config.yaml
norm_place: "pre"
norm_eps: 1e-06
attn_scale: 0.125
Below are experts of layer 5 (counted from 0) of a mixture-of-experts language model. Rows are named gate (a neuron's input weights, with its number), up (a neuron's input weights, with its number), down (a neuron's output weights, with its number) and show model dimensions 0-95. Each number is 50 + 12 x the weight over its row's rms, rounded and kept within 0 to 99.
Before each expert's rows: a language model's description of what the expert responds to. This comes from a sample of Wikipedia text that the model never trained on.

# expert 55
What it handles: Inner pieces of proper names and place names, such as Tilden, Australasia, Framingham, Kibubura, plus byte-order marks and some verbs.
gate0:55 51 32 53 61 58 59 53 30 47 62 74 43 32 44 48 55 46 52 52 45 63 39 47 45 49 53 31 44 19 40 22 37 45 54 65 60 60 40 59 52 73 37 68 52 55 49 38 51 54 34 63 63 55 55 61 36 30 38 69 48 42 48 55 40 65 49 52 49 43 43 57 78 33 26 34 62 50 61 28 35 62 59 30 42 40 60 42 58 39 53 49 57 58 38 54
up0:64 36 66 30 64 52 83 50 48 55 53 24 39 68 50 50 49 54 58 56 39 38 58 71 48 45 42 68 25 53 61 26 35 34 56 59 36 51 26 47 42 56 75 39 60 51 67 47 39 62 63 50 58 57 36 61 40 55 57 59 66 55 60 35 52 46 48 54 58 51 60 34 45 70 56 59 58 56 46 68 51 48 29 21 45 60 52 47 29 55 45 42 45 37 53 38
down0:66 62 59 30 43 64 45 50 39 39 62 52 46 47 36 54 47 52 29 43 59 41 30 53 64 60 47 60 57 41 37 42 41 55 60 54 61 40 58 48 59 76 50 48 58 60 29 48 69 59 64 53 53 42 49 49 65 40 51 49 49 58 56 80 22 53 32 47 51 54 55 32 49 48 51 64 52 76 62 66 64 49 38 48 52 50 46 57 62 30 57 37 45 28 64 86

# expert 4
What it handles: Sentence-initial pronouns and relative words like He, She, who, there, plus plural group nouns (people, students, countries) in biographies.
gate0:44 53 54 17 33 42 47 70 50 43 54 29 35 35 59 57 40 90 43 48 54 43 34 43 57 61 54 44 56 46 53 55 35 29 69 61 24 54 74 40 53 51 56 62 54 36 53 33 61 82 39 72 54 46 69 42 44 31 52 34 47 40 50 49 44 42 48 37 59 62 33 43 48 63 53 51 55 40 45 49 42 43 42 45 46 36 50 62 42 43 49 52 55 59 62 58
up0:59 64 59 29 41 57 42 67 45 53 60 45 42 65 53 77 49 69 48 72 27 35 29 25 62 27 37 63 35 49 44 39 38 24 47 64 32 69 64 35 55 62 33 66 56 44 55 62 37 55 59 60 70 70 65 43 33 32 47 18 32 57 53 51 61 58 43 55 65 69 37 44 49 62 46 39 39 47 42 35 44 39 40 33 32 35 46 50 51 53 63 56 57 37 62 54
down0:47 36 47 47 51 46 47 43 72 66 60 37 55 44 55 40 54 65 28 25 53 35 55 33 40 53 40 36 64 52 36 58 41 50 54 39 56 35 30 37 45 65 51 39 34 66 50 38 67 28 40 53 40 62 48 65 37 66 56 36 53 46 41 30 64 67 53 71 53 61 47 62 45 44 70 38 46 60 61 29 68 43 60 41 54 47 69 53 56 46 30 75 62 57 40 55

# expert 58
What it handles: Copulas and verbs after a subject, such as was, is, were, consists, remained, plus middle pieces of long words like surrogate.
gate0:37 88 46 54 65 50 42 45 74 38 58 61 46 43 74 61 41 62 41 49 30 38 38 63 44 52 60 66 36 36 37 49 61 57 46 31 77 68 45 75 43 32 68 52 61 55 25 61 57 50 47 50 55 63 43 40 37 50 62 48 50 41 55 37 81 59 54 47 24 69 55 46 59 43 55 43 46 37 69 59 61 50 46 51 49 48 36 55 31 44 39 51 50 32 58 74
up0:59 24 50 56 73 39 43 24 64 48 39 46 47 52 61 48 53 65 37 59 49 39 44 46 63 75 59 40 47 36 63 41 34 60 53 56 36 58 47 50 38 43 40 40 26 55 49 35 56 58 62 50 28 79 52 45 37 60 50 47 52 57 49 46 60 72 34 58 38 49 68 56 57 26 66 48 46 35 65 38 43 65 25 64 40 78 41 69 34 46 52 54 32 63 41 81
down0:57 43 59 48 44 38 43 50 53 48 31 36 41 75 47 39 37 52 46 26 66 41 58 33 46 52 59 42 65 52 56 65 45 49 27 60 54 33 46 53 64 39 50 29 48 42 62 31 39 40 49 44 58 51 61 63 26 65 49 68 47 59 52 65 46 38 48 42 44 44 39 63 41 48 49 73 60 52 47 62 32 65 52 43 60 49 50 38 36 50 51 37 56 43 36 35

# expert 9
What it handles: Column headers and cell separators in statistics tables, plus units and coordinate symbols, such as Pts, GA, Category, km, ′.
gate0:23 45 48 24 47 46 45 56 39 51 47 40 63 56 35 34 57 44 46 56 49 50 54 62 49 57 43 37 49 64 59 35 39 50 59 39 24 53 43 68 38 73 54 49 62 52 59 43 62 53 48 65 61 63 53 40 46 65 69 50 38 24 55 38 40 35 41 81 48 54 20 50 40 53 52 35 50 26 54 66 46 53 43 75 54 43 52 69 49 45 57 46 53 42 45 63
up0:68 44 32 46 51 25 59 44 49 34 26 57 59 68 54 57 42 66 44 55 63 53 30 49 48 48 45 38 67 44 40 56 40 36 52 50 64 30 45 45 53 72 42 38 17 49 66 39 47 41 43 42 67 40 54 36 48 33 19 57 64 49 55 54 68 61 53 34 44 30 45 62 67 43 18 56 40 60 64 62 44 47 39 54 47 57 52 32 64 36 61 51 69 59 58 70
down0:51 56 45 54 49 51 58 55 45 59 54 56 36 55 65 60 36 59 48 64 58 43 37 44 51 33 60 52 53 46 55 78 39 64 42 58 54 48 60 45 64 53 31 69 42 39 42 23 70 38 45 50 29 73 26 55 34 42 32 65 59 44 50 56 60 50 46 51 65 38 42 70 28 70 55 30 72 58 47 57 50 57 36 39 65 47 33 55 64 49 50 62 74 42 55 53

# expert 29
What it handles: Number digits in coordinates, areas, populations and table figures, such as 39′, 49/sq mi, km, plus some mid-word pieces like a-w-kward.
gate0:70 69 43 49 41 54 50 36 53 52 59 54 59 42 45 36 46 43 51 65 53 46 64 62 33 30 34 43 40 60 74 41 40 40 59 46 63 48 43 66 57 59 46 49 36 43 54 49 48 40 65 48 49 60 41 48 58 28 46 76 61 68 68 49 63 58 60 47 52 59 41 56 60 25 36 54 42 51 46 43 36 47 34 18 75 47 75 69 54 52 68 58 53 60 68 45
up0:48 43 55 47 49 42 43 47 42 59 38 64 33 48 64 67 49 37 61 55 59 54 39 36 51 35 45 73 42 44 47 53 57 69 49 47 73 72 31 48 55 68 44 44 52 47 68 87 71 41 57 66 46 50 58 39 61 48 63 46 59 41 35 41 41 79 61 59 28 55 55 68 62 48 37 43 34 59 48 63 65 62 72 86 49 62 54 46 24 54 68 65 34 55 54 40
down0:51 52 60 47 54 29 35 47 33 54 49 20 49 47 48 46 35 39 44 65 54 59 47 34 54 67 65 66 46 49 34 56 59 41 59 58 67 64 60 57 41 47 64 56 35 57 38 54 54 26 29 49 56 40 43 30 31 49 56 40 48 62 46 59 23 96 47 50 50 60 34 55 62 65 50 56 45 68 57 42 50 46 56 55 62 71 59 71 62 74 63 53 32 73 56 63

# expert 11
What it handles: First or second pieces of foreign or unfamiliar proper names and place names, such as São Ca-etano, Nu-no, Hong, Sri, San.
gate0:54 53 48 46 49 60 62 51 73 45 37 45 60 61 45 36 53 52 68 44 57 45 61 61 39 52 53 40 49 47 57 68 67 33 57 35 44 47 61 42 57 62 34 38 61 67 59 58 63 40 50 61 58 61 66 62 55 39 35 60 42 23 62 41 37 37 57 58 46 47 41 73 65 62 44 35 40 51 57 51 37 50 38 53 62 71 73 66 39 46 37 58 23 57 60 35
up0:49 42 60 45 56 37 54 63 26 54 40 76 54 53 55 61 47 49 35 68 42 42 51 40 73 40 51 60 55 65 48 32 27 59 42 54 47 51 50 60 20 22 88 32 50 52 49 43 46 43 55 46 45 56 46 46 39 35 49 56 56 65 45 44 46 53 32 35 49 36 65 46 47 36 44 55 72 60 47 63 46 56 59 35 30 32 33 41 42 44 53 47 70 39 56 46
down0:55 62 44 55 50 63 46 63 64 52 54 23 60 54 52 46 41 43 79 50 55 44 38 55 56 48 36 45 55 72 50 37 42 27 41 39 38 57 68 54 70 53 55 31 55 64 40 31 74 49 35 45 63 61 45 59 44 41 36 58 47 56 49 73 33 64 49 30 43 38 51 58 44 56 52 38 32 58 46 78 54 48 36 55 45 48 45 44 38 55 48 47 30 54 39 47

# expert 36
What it handles: Tokens inside statistics and tables: slashes in densities, housing units, out of, scores, dashes and signs next to numbers.
gate0:43 39 42 49 65 44 53 35 63 34 46 54 66 49 36 51 30 52 55 38 40 55 18 35 30 57 58 34 39 42 66 58 29 20 53 63 46 55 52 55 53 66 50 43 48 48 46 24 53 49 48 62 58 48 64 42 42 40 58 69 60 29 48 38 37 42 38 44 49 39 43 46 67 55 49 34 21 62 51 45 38 29 45 48 27 64 48 43 38 45 42 77 40 51 53 61
up0:43 60 20 49 49 51 62 48 47 51 32 47 61 60 43 41 57 32 64 45 33 53 44 44 37 58 65 67 26 56 49 61 45 47 43 46 46 79 34 50 47 64 31 46 37 39 55 58 57 66 61 52 47 57 38 36 65 48 51 44 42 27 41 66 39 45 69 38 46 44 30 58 56 58 59 52 32 70 71 18 51 55 43 38 38 57 45 38 45 46 39 47 48 45 61 68
down0:48 58 52 41 48 26 59 29 72 48 52 54 54 64 43 39 55 46 44 53 55 26 28 39 44 78 55 53 54 68 42 52 56 56 28 45 64 39 35 58 61 44 62 61 60 51 67 37 57 47 90 58 58 40 35 66 47 65 49 51 57 69 45 46 31 56 40 40 58 35 27 61 73 71 30 39 58 52 55 50 53 39 47 27 51 44 49 36 39 58 46 41 61 61 38 41

# expert 50
What it handles: Small numbers in sports and climate tables (4, 75, 61.2), plus middle pieces of place names like Turkm-eni-stan, Mladeno-va-c.
gate0:52 61 68 42 34 41 56 45 49 44 67 32 60 36 35 50 45 72 42 61 64 38 65 63 51 71 59 69 75 43 77 46 50 61 63 48 61 36 42 56 39 39 51 34 62 35 35 60 21 34 51 36 55 59 47 62 53 52 53 42 56 37 60 46 37 68 52 64 39 72 50 51 52 43 69 54 54 55 66 46 30 44 46 50 68 41 62 61 38 46 41 49 33 68 62 63
up0:60 49 27 54 54 44 48 50 61 63 38 54 45 44 77 57 34 27 61 60 61 29 27 46 45 42 46 36 38 63 50 62 54 53 21 47 38 54 43 42 39 61 52 43 09 47 43 46 47 48 85 61 39 32 55 69 33 59 48 50 72 41 48 51 39 53 47 42 84 51 74 38 30 55 71 53 45 68 66 37 46 49 39 40 75 51 53 53 51 45 60 67 48 45 46 49
down0:44 80 42 70 44 60 38 40 73 39 56 50 53 55 60 27 61 71 46 72 58 66 38 44 40 41 57 36 54 49 63 37 50 36 49 41 64 27 72 66 28 24 38 70 49 36 50 43 89 61 59 47 47 59 46 24 58 42 56 47 55 40 48 46 54 37 52 43 37 49 47 45 40 59 43 51 38 46 46 43 26 62 52 65 42 55 51 50 39 35 68 55 24 49 60 27

# expert 32
What it handles: Verbs like was, is, remained, dashes starting infobox lines, small numbers in sports tables, and the go of Yugoslavia.
gate0:38 47 50 56 57 69 52 66 51 30 53 49 47 48 39 66 60 48 57 32 63 50 50 58 58 41 60 37 33 33 52 49 70 60 61 51 31 47 64 48 48 60 58 43 67 41 43 67 57 47 40 61 57 54 54 40 38 40 26 46 19 54 73 47 19 47 31 45 46 66 52 48 34 58 57 30 48 55 64 58 48 75 36 56 57 45 46 64 41 31 50 41 31 42 53 41
up0:23 57 49 54 53 61 23 30 49 52 43 63 56 44 36 47 37 40 45 60 44 66 57 60 61 54 71 52 62 57 58 52 30 47 46 51 46 91 35 40 63 41 56 53 58 51 68 69 41 31 35 63 35 50 51 62 56 54 66 56 57 47 39 66 62 53 65 55 46 41 54 41 44 64 77 43 47 64 56 28 35 37 45 48 42 63 58 36 44 59 41 48 47 58 40 46
down0:40 43 69 60 42 27 55 60 31 54 42 58 59 56 65 52 49 42 66 47 43 47 49 41 65 54 76 50 55 74 53 44 50 56 44 21 49 41 66 48 44 29 71 61 32 66 54 33 62 26 36 60 55 61 61 62 46 38 57 40 49 33 51 47 42 62 43 53 54 70 38 41 28 68 81 31 47 48 48 62 56 55 57 43 51 54 46 70 34 41 52 43 60 55 42 31

# expert 26
What it handles: Field names and pipes at line starts in infoboxes and tables, such as chronology, Spouse, Died, Binomial name, Genus, Population.
gate0:33 42 52 54 53 41 51 51 67 24 47 30 54 30 41 68 43 47 53 48 65 36 49 62 34 56 27 49 54 54 45 34 55 47 52 62 55 64 57 37 66 35 70 66 62 49 37 50 46 54 58 58 73 31 71 45 40 61 42 41 57 50 60 60 52 39 62 37 55 28 44 56 51 53 42 43 43 36 61 53 53 54 23 29 76 61 56 58 43 40 48 60 38 42 62 37
up0:49 50 74 44 52 11 74 38 47 40 25 56 57 42 46 63 63 45 42 51 45 51 46 38 50 40 45 55 49 61 43 66 65 65 47 66 31 55 29 47 69 70 38 40 43 34 34 81 46 28 40 45 64 67 53 50 46 44 42 61 45 53 57 45 53 40 43 56 64 66 54 29 50 29 62 52 41 59 48 59 37 40 66 62 44 43 33 61 48 47 63 43 53 49 38 51
down0:44 64 51 57 63 36 60 63 41 57 55 57 45 54 41 43 57 42 45 63 43 71 29 49 60 44 61 57 53 60 61 47 43 55 58 37 17 50 67 65 62 55 66 45 35 47 65 45 44 54 63 52 57 65 41 50 51 57 39 34 33 67 63 56 39 39 37 49 54 51 46 46 44 30 47 42 33 42 65 46 52 28 60 48 66 79 59 49 47 44 31 45 51 51 50 62

# expert 40
What it handles: Final head nouns of institution and place names or topical nouns after the, e.g. West Bank, United States, IT sector, Billboard.
gate0:43 70 61 29 45 42 38 50 51 68 46 53 72 60 30 30 60 53 69 56 56 33 34 48 42 33 56 39 47 48 46 65 34 53 60 72 66 79 52 36 54 49 59 37 59 42 45 55 70 55 41 52 41 46 43 49 56 65 48 59 65 53 55 50 45 45 55 43 32 34 44 39 37 44 56 38 30 42 53 48 36 29 35 43 45 58 43 51 32 38 41 35 39 57 41 52
up0:70 48 55 51 40 57 45 33 68 48 59 29 67 50 56 55 31 66 35 66 39 62 39 46 38 39 43 55 16 43 55 42 41 44 42 53 59 56 59 36 52 46 38 43 58 44 49 19 45 52 41 53 58 38 64 38 49 33 42 50 53 48 56 48 50 61 43 49 25 50 56 49 48 62 41 55 35 65 42 28 43 50 22 57 73 54 45 54 47 57 59 37 54 59 50 48
down0:53 47 43 31 57 54 27 50 53 38 63 69 52 62 19 55 52 50 61 27 54 49 64 56 52 32 49 52 37 45 55 22 58 36 63 47 72 61 70 59 40 48 26 50 48 49 60 45 46 44 47 46 49 54 35 40 38 41 61 43 59 27 34 52 63 49 69 63 37 79 62 47 64 49 44 90 28 36 55 52 59 46 28 60 72 46 42 56 63 35 35 66 53 70 58 49

# expert 54
What it handles: Equals signs in section headings like ==History==, the first token after a heading, and the piece ap in Cap- names.
gate0:19 38 71 39 42 50 58 52 61 53 39 48 36 61 38 36 31 45 47 59 51 77 54 23 61 33 45 34 61 40 44 59 38 52 65 52 65 37 37 31 50 52 36 36 47 65 47 50 57 47 48 61 32 57 53 49 63 47 55 38 38 54 60 39 52 74 61 41 72 67 44 55 73 34 59 50 52 52 51 30 66 41 17 43 44 52 56 71 55 70 74 48 30 44 48 46
up0:59 50 40 45 40 36 37 40 47 52 40 52 72 44 43 43 54 61 53 41 78 21 59 57 57 18 28 57 35 55 26 46 41 30 39 46 44 38 57 57 50 56 58 57 57 53 40 47 58 45 57 54 52 48 49 29 52 45 18 56 54 50 54 61 47 48 44 60 52 52 58 42 54 50 35 50 38 52 69 64 42 70 37 53 64 27 35 43 28 70 80 54 66 21 45 39
down0:32 33 28 75 55 50 43 33 41 50 36 53 63 59 64 25 44 45 49 47 41 48 46 71 13 53 60 54 42 47 66 49 46 71 45 52 58 50 54 45 50 43 64 44 53 53 49 44 57 40 51 76 45 43 40 54 34 39 59 43 46 29 53 61 24 46 32 50 61 61 55 34 49 40 45 33 47 36 50 42 35 47 56 59 59 46 72 46 49 43 49 52 63 69 64 41

# expert 63
What it handles: Numbers and labels in football and election result tables, such as Swing, Apps, Goals, scores like 4–0, and attendance figures.
gate0:41 54 54 60 58 54 58 54 63 42 52 50 61 40 45 62 29 56 36 53 67 50 61 38 61 56 39 37 78 45 42 63 38 56 54 67 64 54 31 55 48 47 45 51 35 46 55 41 59 43 51 55 56 41 52 60 26 35 61 46 39 53 63 34 25 57 55 63 55 51 40 54 69 51 58 40 55 46 56 49 35 47 42 32 78 58 39 70 14 57 27 66 36 47 37 31
up0:65 62 39 55 63 51 56 64 42 56 26 31 45 44 68 48 42 20 66 59 31 49 58 58 48 76 40 60 68 49 71 39 23 28 50 48 54 32 65 47 39 30 63 39 64 35 65 60 50 43 44 47 44 62 48 55 73 57 61 48 45 48 44 62 39 29 28 57 37 54 44 50 45 36 41 48 36 48 46 68 44 29 42 43 50 43 47 60 47 36 69 31 49 66 62 62
down0:60 64 51 46 43 54 55 47 38 38 71 38 47 34 34 56 38 62 42 65 49 37 48 71 48 59 63 36 57 63 70 45 55 61 42 38 45 53 81 48 49 53 47 29 66 54 42 57 44 47 60 74 56 58 33 45 68 33 41 74 53 47 47 52 60 71 58 65 43 50 29 56 46 43 48 38 74 48 41 58 48 41 50 35 40 39 38 59 40 56 73 63 59 55 53 43

# expert 10
What it handles: Pipes, semicolons, dashes and month or unit tokens inside data tables, chemical identifier lists and sports records, e.g. ECHA, |, November.
gate0:54 58 54 62 57 52 36 38 55 58 46 34 40 61 39 48 58 27 47 43 54 65 52 35 52 62 55 32 58 56 25 54 40 46 60 38 22 58 54 47 38 53 56 36 71 52 45 65 64 46 76 62 58 59 52 45 54 52 69 36 67 46 45 39 52 40 50 49 35 73 33 69 48 53 58 42 67 60 54 34 68 43 63 52 34 56 50 55 49 62 36 69 61 59 30 48
up0:52 36 51 42 59 47 36 45 62 56 47 35 57 49 51 26 54 36 64 48 52 38 54 52 67 48 48 35 43 25 59 72 60 47 49 53 33 40 51 44 39 68 81 40 35 56 55 54 72 57 58 44 21 46 56 68 54 53 33 22 41 48 48 52 62 53 57 49 56 38 47 41 41 37 41 55 55 62 38 50 37 56 59 47 42 36 50 50 54 44 43 37 37 48 55 49
down0:39 37 60 34 61 43 52 46 44 59 43 63 46 49 52 59 56 55 38 51 43 75 52 48 41 34 77 64 44 64 46 46 63 43 44 69 35 47 65 48 73 48 68 61 70 54 58 40 51 55 34 54 46 56 61 57 57 39 49 33 45 49 52 60 58 61 34 33 50 67 52 69 76 70 38 15 52 53 73 46 68 43 45 53 58 49 46 47 57 59 35 55 39 46 41 47

# expert 3
What it handles: Opening or middle pieces of proper names, often places and sports teams, such as San, Rock, Los, Cl(uj), Vol(ks)wagen.
gate0:54 71 43 24 55 55 35 47 34 64 44 49 74 29 49 51 44 53 53 63 58 55 44 42 31 62 41 62 58 33 47 49 60 39 35 69 51 52 50 43 46 61 62 66 51 67 46 47 28 48 72 47 43 51 61 56 46 44 47 62 47 47 62 62 53 48 64 37 50 50 51 63 54 60 46 40 38 60 57 40 38 32 44 60 66 53 49 45 58 67 72 35 69 46 66 48
up0:44 55 49 35 36 45 38 45 58 52 46 50 41 51 56 35 36 32 39 36 39 45 55 35 46 31 39 37 45 53 55 50 53 75 69 32 75 33 44 73 53 46 48 65 45 29 56 35 48 71 40 23 37 36 63 58 67 51 43 59 34 40 42 45 50 29 58 49 46 56 34 50 77 47 53 55 49 60 52 47 48 59 45 43 33 56 44 40 55 32 34 51 49 48 39 55
down0:65 60 47 35 49 77 42 55 54 42 45 33 46 65 45 61 49 40 58 41 59 41 63 29 50 26 47 56 43 59 58 53 57 36 63 46 67 48 65 61 37 51 64 37 63 45 42 63 44 43 53 55 41 44 33 54 22 56 51 55 48 47 49 52 38 51 48 51 26 37 40 48 53 44 80 21 72 59 38 42 36 58 39 52 51 54 43 59 54 46 55 75 52 42 40 66

# expert 20
What it handles: First pieces of Indian and Asian names in film and election tables (Kir-ti, Shan-kar, Bh-utan, Hong), plus infobox labels like Genus, ZIP.
gate0:44 53 50 54 55 43 60 48 42 75 56 49 45 44 45 42 44 79 32 56 69 76 36 40 57 45 59 29 57 50 42 41 49 62 42 50 45 44 35 60 49 49 55 62 61 58 61 39 47 50 57 70 26 61 71 42 50 59 43 51 75 52 55 59 26 66 59 44 12 50 33 37 64 39 58 30 58 63 55 51 51 57 43 37 37 45 70 58 56 46 41 45 37 27 47 65
up0:35 47 48 69 44 29 63 42 49 50 75 78 49 42 72 23 60 52 56 37 79 59 52 44 57 31 36 48 47 34 43 24 45 48 53 46 70 31 61 43 57 60 68 63 53 55 64 53 54 48 57 33 53 59 55 57 72 45 59 30 56 52 63 41 44 32 49 57 31 30 50 53 66 69 47 45 63 59 65 34 52 57 66 50 46 38 60 59 67 51 56 53 55 46 52 50
down0:56 36 51 52 43 55 42 73 43 38 49 41 42 44 61 61 66 30 60 44 57 56 55 47 41 62 76 60 70 68 46 51 50 63 54 46 59 52 52 58 59 45 40 61 49 38 70 63 49 51 54 76 64 54 56 51 49 50 48 45 34 63 45 39 52 17 70 50 36 41 45 46 37 36 54 98 51 56 39 48 57 54 38 39 49 61 41 60 44 37 47 46 52 46 38 60

# expert 37
What it handles: First letter or piece of a word after a line break or heading, list hyphens in taxonomy lists (Binomial name), and articles like a.
gate0:35 69 35 42 43 54 44 60 48 51 46 48 55 41 49 59 28 53 54 56 63 50 48 36 37 44 47 46 66 43 50 38 38 47 42 47 69 54 46 49 37 11 39 57 63 65 56 37 55 63 46 56 51 54 44 39 50 48 54 68 60 51 53 53 30 56 44 80 31 59 44 56 70 35 26 40 31 52 32 33 68 44 55 43 58 71 49 40 25 38 56 51 64 38 56 45
up0:87 53 36 24 42 63 38 65 66 56 59 43 44 43 45 35 57 69 47 51 36 79 37 78 21 32 56 49 51 40 34 62 57 34 63 46 51 51 52 55 66 40 59 61 67 63 35 56 51 60 43 51 55 40 47 50 31 57 51 48 58 57 44 62 39 48 46 38 39 43 42 49 51 36 48 44 49 51 52 49 64 65 55 53 62 32 29 42 48 67 63 49 53 39 54 40
down0:58 83 53 53 48 24 44 57 38 44 41 59 34 32 68 56 44 58 50 55 48 53 47 51 30 44 68 41 36 40 37 40 50 44 47 45 55 38 48 58 49 41 34 64 36 49 50 55 61 64 55 46 62 46 62 69 34 49 59 60 42 57 18 45 46 34 54 33 50 66 40 52 54 32 53 22 71 51 66 42 47 48 36 54 62 25 45 29 71 58 36 59 61 58 35 35